Below are experts of layer 7 (counted from 0) of a mixture-of-experts language model. Rows are named router (the router's row for the expert), gate (a neuron's input weights, with its number), up (a neuron's input weights, with its number) and show model dimensions 0-127. Each number is 500 + 25 x the weight over its row's rms, rounded and kept within 0 to 999. Numbers have three digits each.
After each expert's rows: "gets" lists some tokens that make up at least twice as much of what it gets as of all text. This comes from a sample of Wikipedia text that the model never trained on. Tokens count by the router's weight.

# expert 3
router:492519478478484466495488521487500513487543497511498493481490521517477486496462524476507448503499459509537519491494513475509462480499535515467465521500512535493484496516498486424484488467525501517481491494531537499511496523519475498497520476476444494509492523514490494456561460497485527494490513452479527455520496458445523479563435483506495495538502472480490520452496490525514489493519
gate8:496501499538425536497506470490512445462548473487486484510535476515506515491528445481519520504522502479485529498507509473488471509494551541469527527511509466484514456529485475462489451505474518500518499526521510498489558459553522535498473476510499493482530485458496522497532512498481500500505503511507491456498491519495481482536448495502495491519540461554501521515524502492505498525511
up8:486524495505529537458501512528511513476491494470497507504530481527457522486454505499521540557486540510504489518447483492471546471517483477532480506542487497516505529497531494530492530497521473535493484504503491498521453498502471516522546501492492522518527518485463568510485528508529542493507526506495534550489531477476502458513515531544535503459461504529461505483511519494488499490458
gate9:468522520465442513521491497506472510499495505466513465512500484464459489530506514516533486466498511477553481538475454513506469556531457471488512485463501465466487517538409538502531496458456530483503494505485517501505497540488487499495504513453515512484512504480475480488502494510470502479462502499512475501524487471461454488514514477538505483502508501518524483455508493517499494468521
up9:524480511496493509550457506530495489479486491502511467528464501455486524509448498531508505499461500435535512494471472504453461487522466437513490490463499479477500502530498522490492489533484475469514507525458487509482558491488466496490495465501505506512444541451510477499495549503477521485505466483518507532535485501483493473490507465508531480485502482481464528525524544516480518477510
gets: "0", "9", "1", "2", "8", "7"

# expert 5
router:498554442507483491479477527545527506529538536477518495481472515486543484489508533502454495494530461494542502486473512514497473486546536526519518506476481536491531487507504482490509476459453488523505482499555525489495500577534554491495525493492531514499481502509486530480495492547504515517516501485451467470505497490452499514471486488453469525500508466504508511480508492524519499478490
gate0:470513483495479485511493534512501536504505486528486497496453515511563478505484509492499502546493515500472485518491488527466473516513492533504513566535452516519473480518520519498525476437470516544487469464496470527477523523493546511479458525528496502506492480501478500475481503521510546526475546489498488445476511517505487538515540470494517504537504474528481542497557475483500479485475
up0:527485444442508490490488508470507532517519488484512489471461483484532489504474530497504510504520513522451463498527525522483525521448493511520494541459487503481469506517468560532451469507502467494522544498507522510505510482489522518514480454526505506499474490470496514443504472488524503489444484439495460473527539531475502473461487492478490503520491509514498521510486472478509486488455
gate1:466503480498471455514496496572526495515552484467472499481480509531500497502555444493486512509509466472502526498490491502487548427518560497491554512510497492514539492517510502499518501510472499521526492504519505518496530515554499521479490472495505493506510565465478466508508500497530509493480521510502466509526491471532480506524502543533471520482523526513478480429500497488497517522493
up1:502498501556495505534507490511526493451528475466490485496470511530547483522464500536503503476480497475528505446463490508458501510564523515478527538488503477479529477504506515481483502477448504493455486475531517481465484498473543529509462477501509505471555509460518499534536462489495506515486485463515472540499508483540547500509472525517517513522480545497467476489527508493490503493473
gets: ".", "\n", "==", " that", " to", " =="

# expert 12
router:489523453466516502465453540503509503523500542503501496478503511483523507496464528498529478493504475555476478481502511439505448510502494464485514524474504542510495523513526524445513515482489477509516495496478540482535500525512521548535515502525474565489480515519519499508517479502482550499480486495459502478518505510445510476491497469482482495524570459509490484493520474530535507467520
gate0:542532525486504482542509517498527455438548500531468496488504496453462504471489527504509451507496515479484479502489495492502480490503501499491496498512496469504461483487500539521500529517525503474503471515477483472499479494493471472482469497520505517469447460493507506446491465515494510500505498465509499444500535563500448434493475526544499470532569492499505506503494513511489517516516
up0:517516491456483533483501530539515470554498505491486478456475488510508489506522466508513503541488472502546532481503518561472507490528468533526502497472482491512487479497544475453537466485478488531527497504526510496486479482493461487460484486428490487507500531495530495524509519516527539526480466503506502507480509491491506516483495485519542536485445525469539515468495486556482536489477
gate1:541501458477490488534502478519509479489511531521486532527494549487524500520497524493538466531502482485470518481518515521495500489504508526462500537524528506504477552520523494492482463520481505542542486481500470485483526483472536486494535473488493547523456467488523550484487516497484496490506498475532523460503500530446494506521471517458484464547510470533524529569477463493531509491515
up1:532500487523480492467498488461476471523507501526513523486512539484521516493469485520510529502500537495532519500541512509495486518507494469521508485492530448453504471490508476515471500547509455488520523487510485487506525542514519482480510501462534493488514459493511499493532522464474453513490518525438490504528531529526448509462538496509456467484520468507481445505513573515496527464497
gets: "1", "2", "3", "4", "9", "5"

# expert 31
router:451541507456498492514469501509489533488532529511519501492477500477502533437473486443490476474486483495507567506459472489518476492485513522487459498513509543472505495487471495483509518451457482526521447462500488526481497512527509484511528487512521545485513488515469525462519484535484529525479479454480462492469535510502512538520512511482494539524501469496481531488533481504541511495519
gate0:507477480519502527517476486499488488494485538511518522464490524528503545481473546509517520519518547518452542481501498491502543517498504490513489474537480521466465458543511538501528489516502517458435511527494527497506507491521510531478534477518488489470470502592473537462509461504525473517498494483505479512498540517446491474502483491496493552475534490521509517503497477501478484513490
up0:504488496530480465505517507516526499466511492474454489465528487492505485517516489471505428492462448486500458492520507530517483473509501530526518478493476514535486553493504506524507507474536483508500489546422476461513493513544468448512483540490505546528527519478495466508491536493480514550503501505535544494521527515506515509502496509535498467515497496485481512498496551484540499477524
gate1:475462519498512522492495490502471486524485519541488474513520491463505496474495529521480507455482464499508469523480497524521483527525485449461507488499506466460490468439500501513547470507536487556535448505501497476506509498479500512492477493536513513540501497509547473467492483505441520498495488491468535524472528501496525492557526509510471523549526505480467504545514534506524474540505
up1:519508489461561526477526502515496488488517496502515504505514446488499457518477511478468470512515458488493456484498480467494509495502499477522516520498503478500458490510535533529528445528523459527518499470460507516461495482479508469496541499461535533529514471498506470524452512532490479541507505494464538524505521510489462499523501454525462531491469511526549486487542468468522481495520
gets: " in", " of", " the", " to", " on", " for"

# expert 22
router:498504487466506476511498531457543479520522529467515489456512510506468502506483525490490477486499504496494525482498565457522438444479538450465527481480489507527535491499508522493474494479476488477505494507492525530511476543500495530523503496505508556485499495542499483510554515488458516545496492485485503486531492480478501497487493499480474494550512459504445512461526511507511459448527
gate62:493519468502463453573502506491506534501474525506488502504459496530488484470528499515461516503480479464473493481566496504483482520482522521474516513475474532449548521534559520522482486472458484503455512527501496530473497478483498477524512485509483491514529457471481524547489507474468504517482453494504461527530472486528467504497464501485454510499533534480517513491506507505489487504490
up62:519506516460471495503503468507506517498489479515484513547490567508502532475504533509549505535511483497521509531544509505468485527509473494478527505486466519462461498520516505510513475477537499492514522488552484520515548488484495545496534460497503472490507528502493461522489507427477484522432471502524511544471463508500512467527484523489460544523509489470505539536504517486503496486505
gate63:472506545493560529452512476480515511517561536475492471505483521497490479484464491479551480470507500436500502491501521506535496493506505476514497523510460500524515534510528532495488461514469478505523509503472501465481497454501502489493478522523473507515466533504559513508526517470498517503501474511507494485517520532491445507491479464520460538527491529528491576476527515488496470487487
up63:513516514487513509492497469486513471499515503475520545490505510508517514490544502483492521534514515562490472506512493490529529516502491474555561502439505520544448482530484493469486505554441501446507482523537518459533521559480498478497509465524507477479516507497532504497438534503488515560526513485499468488522517492497503544499502478485487495493511521512498512525494492516478503510465
gets: "1", "2", "0", "3", "4", "5"

# expert 13
router:444502469473522456513495506479507491505538499483543490465514484519469510467484505502505480489496504493550545523495547464491462429490508473458479495511499510517538480538503504509498496478473502428505494499490493517511501537516487535505527490492539546509499510532493480490519528508464512545513487492496462511537503447510481540518499478471471485560490471510467530491511490531517485477507
gate8:483525505471482547504516545492504508528497486525498510518524494530469537455472515523487499476539482506514506506522554539521461499520522561514513515464503531516479521501501505500521510466479548484526483505534485510526558496504488503515466518518501468540486553482464513521516548526493491523532490515514496523479466451506486488486481522528527492502498521461476488524531450459537471479503
up8:506528469504514500521517520526453537508466491463452502486504494498492544496470477495499486468513503505485488464532545487518520512493499503496498482495573475476487497485503525499519519517500446519516489521497493511513500489487492524511514480530528439474521497493492491501467448463478442452482496502463504511535523508466492505474523464510516517456527476520558486517506491528509435506448
gate9:517475518480482472491510496495500519500543535501483507481532496476496511475527494513498508405482506506520540514557506465482476516516529456515443488482515485499543490526492487549493498462538515496530447499474532466507532495511528523509484528494494523493473520502507531496500488514461479463535456497497495543536514498499494542488469482481481529516526453549483511508523476512500474500510
up9:474458456518467475467452536475451534490481512509496505502521427496516477489512485511520472475491480506506538488510489521489512472489490499533520527491527499483542500505507459492507497485535471476482470508472503476528515511516525531554538468437505524470496489498485485504496483509520456474451527489500478528513476489534520481514523504459480499506545473508512460493504524553494477459510
gets: " ", " —", "0", "4", "3", "%"

# expert 27
router:494499511467527462480488505534487489510532527506529516505520470521496552488469518482497476539510444508514529537408535484512475501491533519456490514439500512515517503520510527508479476503494497504543485500530472515480473562516505496516517515527479488512513528480505501496516469519501487529484533500505481480514495474496490514480465499520462512525486457552491502477552490511502509449545
gate0:516517472503495505506493484475483495498508497516513482524449485455443489486496444523475472490502480513502507483482530485539479477459515473505498497505481481504508542505532521545487476502533479480488497473452547532478460508520506505535550556530506529508517489515541528475495476532492503456458484476497455496522501541518458520505459502494518489549516455511498499521558479492496480502494
up0:524498481500494495529492535474469480520465532519472475507471495481510495493496511530482485479446481527491530499506492508510486496477526457493446484481447472509491507515519461551516485522485498526495510489495515518454478508557516544505586552492504449491471489486527460516459504503519497472462508458496443484504497533514498502481515521501487512529518493550479493517497482511513492529475
gate1:498498488461549504500524495468518475501498519498500511507487492525539486493452485484508487463476511478515500517500520517492512505491521521519517505503517488517482506509467521523469498496519510452511534483545495514478536492541487478514556487474494497479538505461476497512492557529504504541558544517479506474534517486505529494491472508549482502481470493531513552491581454547527472461511
up1:525494473512543485505500522486515486510482501522507497498466497532483500462507495509560498480465487507517532508513512534481525513503549523504536500509490517513533502479497499507521510506496503490494508504605486455488507532530503543499469496510493471476509494500488505499492576495493488552549488554502458479522496486538509512480498462534518466514471503474490449489522476507472441506486
gets: " |", "\n", "|", ";", "==", ")"

# expert 6
router:486493461506526473488472455498502531523513524545558520467508470479536564465497517497479497495484504507526515507486486487517465465524497494461495506514514540516482483538519509530508501497509503481490478504549540528521442549499508511518528500504506498519507477516454477488527466530425519519474514500499484493506509479450506491520476498523510531524519481515504502494507444525537482455473
gate8:477504481524461515494550508453524552504473506501503511503484504505525501509525513482454504500511504509492488452476530493491474520540529498504505497487470479441543526538514480478504501495499537512479538458503560519538508521451516460499453503489554538513515488499494518494507480495527495526498475516517511516490517498491487516521504542446503518480516474527501520516505514555519555535452
up8:533486522478453486471471458502473460501522517501475514538500459488537542507531525474509486492510498459490486494510497495532495544519486536514532477513488526475493520477512504537495493487528539477522486484458477499482510484489508537445502479485521506514458533490509526479483477515481499487502479496465542510506459465460489553468537463507508524445474506524500465467461514545484504467520
gate9:502527477478487524538503462508518514484489475487501484437556485493456441476483512508528499480526476519497497513463488564474559517473460479477487521458492496512465467551501491518486517483471481484489542509520501480492470476487518503502492492452469479515483510448493509537494507463475520470485525515502464484504484503510495498503512486476481476516509508470474480536444487456512501536492
up9:477497505488477467524510454484493496510499510522494540497528504476501477513516524568513536517514490515531523524499517528493510466544509456513492509510470477490537496505494504513529460495475490515556568535495473500528457476507495473492505477509496491548490489490518472505507547532504570521470494544501483499520537508489506508523485527448473553511500532503476501481505486449488537492473
gets: " ", "–", " /", " #", " Genus", " (−"

# expert 1
router:489522506514522433464502509500498498565526514494538494489455479507512489471445490485464449497467459493498537472496509500522472507514493488464476515462537539498545507464493518527456512510477469481524498494500528520509497564518515491491494466493485499486501496492504472504507503507453512509486461497520473444506471451477497501495440488516489509529504501539481503453516519509502458484506
gate18:494512508476509455510471462530489500516540501434565540504479492485491444477470509474502490492487500485510479492508507495481509525454497451527460519521501495503501501509495550512466483514496500468495529470487480524503442481510526498477512521498528521457480500549483563531483493529484475486491474476499464544524499473468474501494506521452490504476516498472488486513508531493468478463464
up18:480472471537473522500475509460526475508479505509442490508532460507473526492471475510481446530549504520508529537537493485496541528508487517469498484468483502506484491511516418508515478468506503514532501513511545495483511527458461518519514517510481480493518499482509468527509479543440504542498536510483524477491501532524505527505483478533505493525493561522513496511495463482512525523521
gate19:505490483526477528506535523500559459478541568495515519479465534513510502519502478524484521506523482465474510505511545503492460536481489500487512489491477512499496489502534509454502474508536503481488497507485513526485521462529481513525491500513503535521469471522488457528462497433459531499493543495528489522508496498482517490460442494504469509560516505550505474462513503495488530539492
up19:496520477517530460457559511519531512488505508501487498534464520511492517485484521464512507480499468458541509526511489496509479490543532507496488499468486533528491549520554523516482533516524510465474483501523491511465495504531489486526524509514480512507506492506510477465493499523504477459481491504565504528546468461451451498498437547484491489548517512536462511473493496510499507518468
gets: "\n", " (", " \"", "==", "===", "°"

# expert 23
router:466508490496511476461460562505487489544538521491493484481492501471525488462481525469507481499505485517496528533475508480520497468494516485500500485486534533480507483515478482465491490465501486484491473480498503544482503495512506493544549478512493561456507497456458510441535515485446509545524523461497468478487537513476489515483503461495483537539496465512470532488520492517544496481529
gate0:490501495522554523526459496519496521556511521512476484509478505466510488517529478479506506506519503514515514511468518512489516527469498517504516485538540470538465522493524518514524481447509466472462478475470481488513515557492498521424489495504524520506511480452511495495553538489535513475497503498508471483501507479497540525540534554463498511474525492460458483525500518477517488467528
up0:510493493505476500531490463485515514531556538524447487531498501492513471471498479490485470471495487500448495466465518513517500475512489534473517516523555480532541512486515473474513471521456543444469490519530542503498506534530497538476513523525506477530513507489487493481577508456466488529494509488499526493495501476512474530496476503464521460528485525500497500507504542525467508488474
gate1:485505477493479532496495431537520513482515487558487475490533544487524466527501506524508505498467495491461525497501460505482525476529520539534500517466498494453539475486496497499504502483481525481509515525545504493486549514473467537515516458479496485486541534458478481492523504524446512556526481453520483487522512486511502465525502523510505552539482480497500501509515456507532519485488
up1:509481495469558485538442475509530496526509526529510488526483523485539439504486495477518493502497513479477464519501508518432520501491496557512488488544507529486509498509533539468478519486533488499484536503515477493482507449515517529531546529511541541505487520509524469548529538513531517482458509489483478486510523483521447490486474516517487506500527486457518492484473480483483516503498
gets: " was", "ed", " is", " to", "ing", " with"